Weights of a small mixture-of-experts language model, trained from scratch on English Wikipedia.
Size: 9 layers, width 384, vocabulary 46377.
Below are experts of layer 2 (counted from 0) of a mixture-of-experts language model. Rows are named router (the router's row for the expert), gate (a neuron's input weights, with its number), up (a neuron's input weights, with its number), down (a neuron's output weights, with its number) and show model dimensions 256-319. Each number is 128 + 24 x the weight over its row's rms, rounded and kept within 0 to 255. Numbers have three digits each.
Before each expert's rows: a language model's description of what the expert responds to; "gets" lists some tokens that make up at least twice as much of what it gets as of all text. This comes from a sample of Wikipedia text that the model never trained on. Tokens count by the router's weight.

# expert 9
Description: Parentheses and taxonomy pieces. Opening parentheses before unit conversions or author names, plus pieces of species names and country names in infobox lists, such as (120 mi).
gets: " (", " |", " a", " |\n", " the", ";"
router:126166105151148140145101107111116103133067154147170104092125110127140133111105155083155126102087141079125135105095091175116102091113108096116114132124098130147110145120159121132154104115100110
gate0:105096104120120136106132110164148103125121158063157127132138127142135092096101119110142097130102115158125202140149125138127140154084141119161166129156141078133115101109135094125102148079101182
up0:135172109125157103147146129145108131115118134178101134124124073120078119146164137143083102118190139155154104120085164127131154103176115150107075094125134133134173113118137150143153064135116127
down0:096125135128078139125213087127149146100167115152150173122131105129135080072104100134118119158089144124153112076132130161125146131113108135162118133146141116125110143102133132147133176151143129
gate1:172119114153145136083106141129110093165140117135144131122156119182101113174114112100181171134181106108131124128115102152156133128163076111139093076149160123125146123110085126128081091118122172
up1:150102122152103142089131140147124075170122180145152148122149142133123135149169149123137147135187145170113125148112128122161130127131096145115100126139140102110122130117074097150099126134091147
down1:110161148138117083132102116089098113138139092127138089159112138127094103115134100139117178123147150085128137119176124103101123169093159089135104128161110090123119178135099172114146119105095165
gate2:115139129105136184144132171134134107112147150082127109133150141166150109119132114101146132107133102102076103150139127148143137128165103139156105136144080099130149124119168115145130125142102105
up2:120093116155116093083154104121126146142138135163162151099128126100108138141131154143155136149076154126138121147139114150109101136088157124134162171107165144123149091116079128112140151106150147
down2:116119153093140171106123142115144119134150118111086134143130126103115118113136128073154136140127140135141136108124121115124099137089148115128131125085149158066143169106066140165122109146114123
gate3:111120075158157120115118138104163133108110132110133105122134123140130099124127090112167166109145139139125130149164120122173108112146140133173167088130117166131162088185145141144132114151127077
up3:091101054144158148142079115119163148161121117124160100118121128128142110102179131101106159165139130097130115136134107137141113141130112172141151101138136183131110138139166125117117147153142096
down3:115136087137160097101156136093095156112128130139088110135141140122161120103128149134166123139113168135114130141094119150138146090156156124139097142172110160152158089102137091114152171106153132
gate4:138136131140152123147153133165154123145137115112117097161124173151145128145120135090129069122086068059142155089099112131107131122101138128134138117137107104158135148145117142140123145159163084
up4:163081081147145156125166124136156151085126081113124116141109113140200137131154104124146127144121105108130144111135134137080116131101127146153118150137104099112173116147126171131135124074169124
down4:144135101154130114103131083164125143104158122109148112128095116131122150149096142125132138145137154104115128115103083104124137127117131182111127186126115106071128131127137160130144122082127113
gate5:161125128138131153099129146124098128089140138115153118112115131174111112161096139166119150122148111090132152154090171132106116110118144116135110128146098139155105179118149103154153112127125113
up5:085123151084141133138097113129173136158132071141131135156129112133116123130150142104087141126121108120171093105125094105167140105167124169086144132136140152119127123147126146125124117152134116
down5:146157080153149182136083146123095133190132124098144135122187159101138140135136126100169098163151132160164102089164112129122143112184131127173135123148124095147102094103120164140061144079107131
gate6:130090127167103135161096108151115098136113148111090122132140127101143057125092109135142149129121114124150090121164108078127150139151109115147148157119149112139118171145126107114092125134159121
up6:117145117159130129178147125147124134158140151076103136130166154157103095114115163117135175107126119149164122113083084123094126106140165131105180085155115085169120126113145145124105147140099096
down6:134123087119128136136179060123131132148140142151127125116155093103130175181157116145126162161163126166106161120144120141120102106178146111140104133138136139139150094147142126091085156089123119
gate7:119109101124155143112105152122098116149139155119093088099123137138138120168089147105129157119159113168147165120092076145182119126151138163142159104164146095129122086139120094142084111104141164
up7:151119137086103100152130109122107142152142145093143170184135112117127144101145102152137085131118100103135107122128111132096161134137088102116146171099108175094155121119174144100188124166112083
down7:126120146118134120124134139083109148150083144105144128106130143134152159147119131112139093130146148066117115152123148117143153152147122113163074158146160147143138154087134098123150168154100111
gate8:133123161124155109094125146160158121076133093092147085111148135158158140103156096132159111147103090151130172132164131105119144115089150146139155102149100127139138098100152134146115132100084143
up8:094150131118094150151144116127140160122089202135144139099097156129115139149120139155140135114114130137149100115103112113110099082185106111151098139134122099126103144129155150135120138112130102
down8:132117166111136155101147090124100169128126154109134172097159098104155118140148168141152132089121112139129137126114138125153138126161136132082116165135113188102129120163092091129134180113125121
gate9:100120111129096138137084124151092121171121098139147131116146128114091140148084146151118098137133130150138171176107125132144162117116103108117128139091147096147171121182095143124163119096138174
up9:155112077118115119133128095167176121116141112111086103124093128152164121119131109091182091102133102116097068123155103112116144155112144153133145161172143111110124126137161115138110116156171108
down9:138150161117135134148129146130135155146152139113110134116138139077062165116144121134122126106106094078106153172159120137104144133115150099118132151124143161123133168171145076150121131103108139
gate10:143141121123154168130124145123115141131132114090086101096163131099080083123110122154123168103086097154097131139085118141143124072152110153148106140128080136131137131181152143115144167144143152
up10:108108113160121086138116106105116140121125107160104156150139114159143141127114159120143130189154113100107132119093114160105112121188147117120128108142175113142120123119126183138161168112091182
down10:141083094092178125097123079124117118095140139108133087158133109156130140135145137131129082127090115099126162119121067109107137136177140131107140094117165114126131104163130122146123116165137149
gate11:168120097130151182117151129141183104165117113145157133112128095151112097109128156161094171104118083129120137158122113068064126103119084147114103136124129160084122157116102108159124087172120119
up11:163116101126134166121107135139149137183102142143155111143126091175132083149094122135099154108108085145143110127140105080095140104140120133139117125159072173100161134122101135141116094182113149
down11:108177146075080141130115104125119099157150148091150096098148148140144163135101097063120132144137136124149129107126159141189138094122121119110140151156097133118093163116150104092096152151103166
gate12:155110181083121135118136066127126174183160110126130129142106153147159144121122142136122095100126136145152157124139135105101136147127138127134133176129103114081198111144082140114118111117141142
up12:124122109109129141140143142145178142100063123173138148140079126135158108136147139165105136106133137135094083127116122124131156133113121092144119115093153135120153138106133166161081159146089164
down12:120152139122139148117157135129158124161146142125144116091167168138154154135128104117092162150114144079153125133115111133106122121155127169125118153104143162109174139145102105118107161145130122
gate13:138142163156119143130139082106117141119128123100115139120117136126098147149136113081169115095092084116119134147114115153162117124108119108150154164108097096115109119158144109163107174159140151
up13:150187141123139139130127073169113183115109140134115106129151159148135113130112107160067139119151086139140131143121101137109140151106138110160135153130159159126113128076116104100113107160156113
down13:096122150147088151094133093134107090179109136107160096130152147177179130110118104131136121144122116144155170164115141126138115120134143161122116167122175098138124142151188132139145104130134094
gate14:102162109115140107147128135119133101108116118152118117121169093153117117154059153135138095138128125139127089113144140150112122155129164097186155152141089112159153170174118162111133059141118126
up14:150128138176133159058133128115115089130109138127133095142146171085103129117111168163116134119117124145131103123082137130156122103188082165126104125138100119103104129109141104158109104130119137
down14:131146152118131109110136108166133112117116151145135143142152137105158081139122138132134144178088125168150102135154128149144126111144132149109179168084104112144075141135129126139109095179124131
gate15:158116094156110107140109111124151104108145107163115114108116142074140134136095139105151155130096083144130149160130096155130149145109148115147092107098112095119146140101151094117188137113125149
up15:130163161104131137149125126114113168196138189120126131154081158153124152125159169135092134074119171129142122091115105081110124147132115138112141147130129148096148143120097134149099106165106153
down15:167119101157149164135110112159127169139162150166129138125153139125098127114135097133131112115135141088131102127077105104150122200124089141181173146154119151113131145129162112099132184125124126
gate16:119093127106116086144136124144162158137129128145142134138164137170124122142059144115123137155151156074152083172079106083151157103146090159160130118116136119143110139133100148107153112143145135
up16:167169129152135102135058111117144090121118126112127173144169126141147111110114167153102159113104095148144197129130137140122117141142170101084148124125177129145193150136132153110122146135111142
down16:128141124148144070162144149093153152089060150115125145180123146124111172123106123179104123138100090134163119096131158200110136149185136109077121138155150089144091112106130170105128159123171119
gate17:130162119118113107140109104132149128128113119164106132114090131128125135128155129127103117105121119129113142120125145111104125145124073143128121156140128162119129108101159121184098140130095117
up17:163122161102134137159136112155198120146106160129133136158131134146148098128111126147101122118126156118119159118096116145059125145129112108116149147123118161150127150099127126105121169129105085
down17:116113164129078124129107085148144123130116145132154124125098157154142149127124094116148126154156113159156123108149147139171137147121102124100138122158134100117104095111133144109119164148132167
gate18:148151095133113173159101146125107105157132110106125112117184138114136125142094135122161111117091115098128135134112104141125111132120081182142136131141108126163166128115138126154131128134127125
up18:130134150142155123163152117149115130156152146111095121147124134119153150144139105147098137078117140117134174162132130093115134152144138128117136127147135161137126150150136156162152124158141132
down18:111098174143130120071107121131137151108111167134141114134142113110094134114138149093098068170117140115158116154129069131107128120117098133146116140116166136157175131144139134113183142109120106
gate19:150108138134131182127093128158099085139137102107109117070162124132116119109137133121090132118122135125163107122111126116126170122152145122144164102116138153174127157133171062157113133149097111
up19:081123106135121180112131107180185129112096107163151162116100109086097125115117086105119147155127103105134129133094127162106139170099155138197107118118142134135084110122147159091127163129156116
down19:117086105135129070119143116132153169175142100127161109150073067103137119130106155124191137138083173118119137148085155155123118140110094143135094153102137144140110091149132130122099101094161129
gate20:120152077145116121133114105127084127108115115108115156133140173130073153127154106102143182097116117080165110099101102124100132126118143150141122107120109131107162120117080103150169144148146161
up20:146149141118115122113133120151142135115068099148153120135115097144156155171113131131114074165138127155134138132124145135127105126153137152157112126131158107153143130134133151123090148087114129
down20:160073120144173167172121104128125100128122079184123189156108138092083117158119126153113168145127133153080107098121120096139156121084140122089120140066090123132110152161115102151116127113086166
gate21:146124110146126121120116095144115144147137088088096115123108155105101103142157125064167135132111144125148072092128136118139138143093172120144180120100136120122150127155128138150125118132086147
up21:098111140105174142139136148164138117138107123158162115105142115171144106157145137092107144143146088109103109097131144112145116135114109128141138150135143108120115092122128118137111146104131132
down21:111136186115147108112100129140179166101088120098110134156120175121125142161130127120191140117084123124128099122118181102127141106114186114083156193132137119124112163114142142109151131128118129
gate22:133087148194144134136096125137118137124138110117118089118077185114181102158157143125149108126126143104136094098145163105161147121177113169139124145145087152124140095116106137135145139100140129
up22:127110118148114133116131119169138140131142129129144115133102129103179122130171122133136128107140134087135148142131101130111139157068106172135129128123122117157126153106102111112117152140130148
down22:099112149113118122097082124166131152115138101112169138125123123133138134160184093099093137100102121127104073145105113115127101144158131144099140140146083123111128113138110134153111140150131102
gate23:125115158150104153117111152157135178104098117122138116126116134101074114149109115131170122111141145115155110160125136136161088073142113142136125136167132124128178119167132158120145122111136148
up23:160144152111089089095121136147135135131170145120142142113077165140110128174166108095093135116148118134117150112160157072134176098105145131125120111162110082169165119151116118164120080085170118
down23:111126117137127181106083139116122139117124122146134100087144156133120147126148114129105146124096114118135148139074106123121114097148099116117120128130103131141123129128095110160138111132133123
gate24:150112127146095161123142182180147176129126151082118141148112162104125097139168106147161107190153091164106126121143118126095122070204133140099110148151096169159130108111158094081124155119126069
up24:143082172087139091147130085129140101097126122116167169137129148121102140133119157074114146147122153119128142097099124141130095154075143098122137118098152114124143123151105142126137140116123138
down24:138108113126137081178161130102139142140063150126106114113155124068097127144182124129165118131127118164134178107136126149165127158147130158148147108140158130140144145120120160169112134100124117
gate25:114099140155120138101159165171089114154143090118166134136140100123102118089132110164187114097083133144125125142127107137144116082129115105098120121128069060166166134155139132125071154155122127
up25:147117143124104130140126135145115102163135121145168145137149096116114135111138134124163112128094123159109140113116123119168148101100119106083115112138113071116154089106122179101098122122100112
down25:127139126133101139090127128153163112144127103108153087111155131179131143130177132082117132160105138121145158092133149175105134176097146170115119133105130085063087112143069136118106097112098081
gate26:081161137142130131118132149105138117157116169068087127143112142135123120164092139130115102145151096151127121134151100171117149101106114146191148139096168179114138111154101155130108099111106126
up26:107101120160126104133124116115120123091117077148137105169142128115113139116119149129119160144114176128195088151114144137121141117162092178115120120135120165123149116116141117135135162124115147
down26:141091121139091150118125084114133095139141127135124131088142123168150105125165118134141113104149150120146136144126086075172098131120113132159124156127118159141106104106068123173127134139144149
gate27:118103120101084151114131136182096152153123110117096125126145131180137096137108146131186104158104117127081171114130108100124133129155143146132138108160099100117148128157130135108123130124111143
up27:096138115071095152144134178101140110149155125133124123183171131161117117113133089135162116145115120115120148096177137155111113131140155132125139076158132107124109125148168154117120110130110121
down27:156131105160175142150107139121127081129129166089162136118126089100139135120139136123129125147090143140085135130131159151093107160124137157165088173149138132072128085113122100173133155148116135
gate28:159123148144120176117112144147132108116144118113143130163106167114100123154100155111166124154169097129134152118098139136132083115137115143165139141082105138152142171119163122117147128117101129
up28:152140169089142210147162157139099132150107116105109120162108129126140113100132151142120150126119099101104136122163122107146154139124104159163116148141128091124119131115154117119145136113133150
down28:157125121096148147139145167114129151136115088130108137123093178116091119136111126113166151081130122143145136123101140142141120148087120145149166158141128158146127084164156123154151164100137125
gate29:140133110132142116127126124124101136125143112152149133106125155120129131139148117116138150129150102121126111126102144098102157122141133142176114119117150138073171140101061142146084123116159163
up29:103087133125140139153154138084066118109157137136107168147172142162128119153138128101137140144158106121119113079122128143088128153153149088151137141156109169132127130148140141128102126086118120
down29:082129134124089164139115149095115137121154148132121151137108119142164123160114138156110134132128129134155132080125129092090112121092142136131119134140122104096105149134135122120143126159109121
gate30:129152123145121114103111092162106109105086188097047112098127166146108094142087121132148104098106099114119121144119108095135103121119118089156143167153120115159155137176170095127092103151141099
up30:173133176084102147115121148103128167164122135087130109145113127114118113099148106147108101170131120162118112132126122133124125059132141117151138125125124124083148121113131176160155136092110087
down30:128112119092166123164122109101114148143148101121104137116099138126099122127135120168124077152150115100108143170128155115123137135129136090129150096114108116099112141094161132156141133121143145
gate31:097138132117087172108119146125074116091160095108135106103137149126094082116118135135137146100140128112150118126141148072155130148119101110140146167092082143130152132157140101159133162115153114
up31:117128089141121141137133140113128132114114150126120125118099157117151133182130125125126109115119148157090135107122150167119092138123165103173135088158165128096127088121121129113102077118143145
down31:112139119136078135094138136138163179184129145090160102146073154102128170109171094148115166107097096119163101133143060146125134126148137130154139111158112140139128113134129151144111157122120161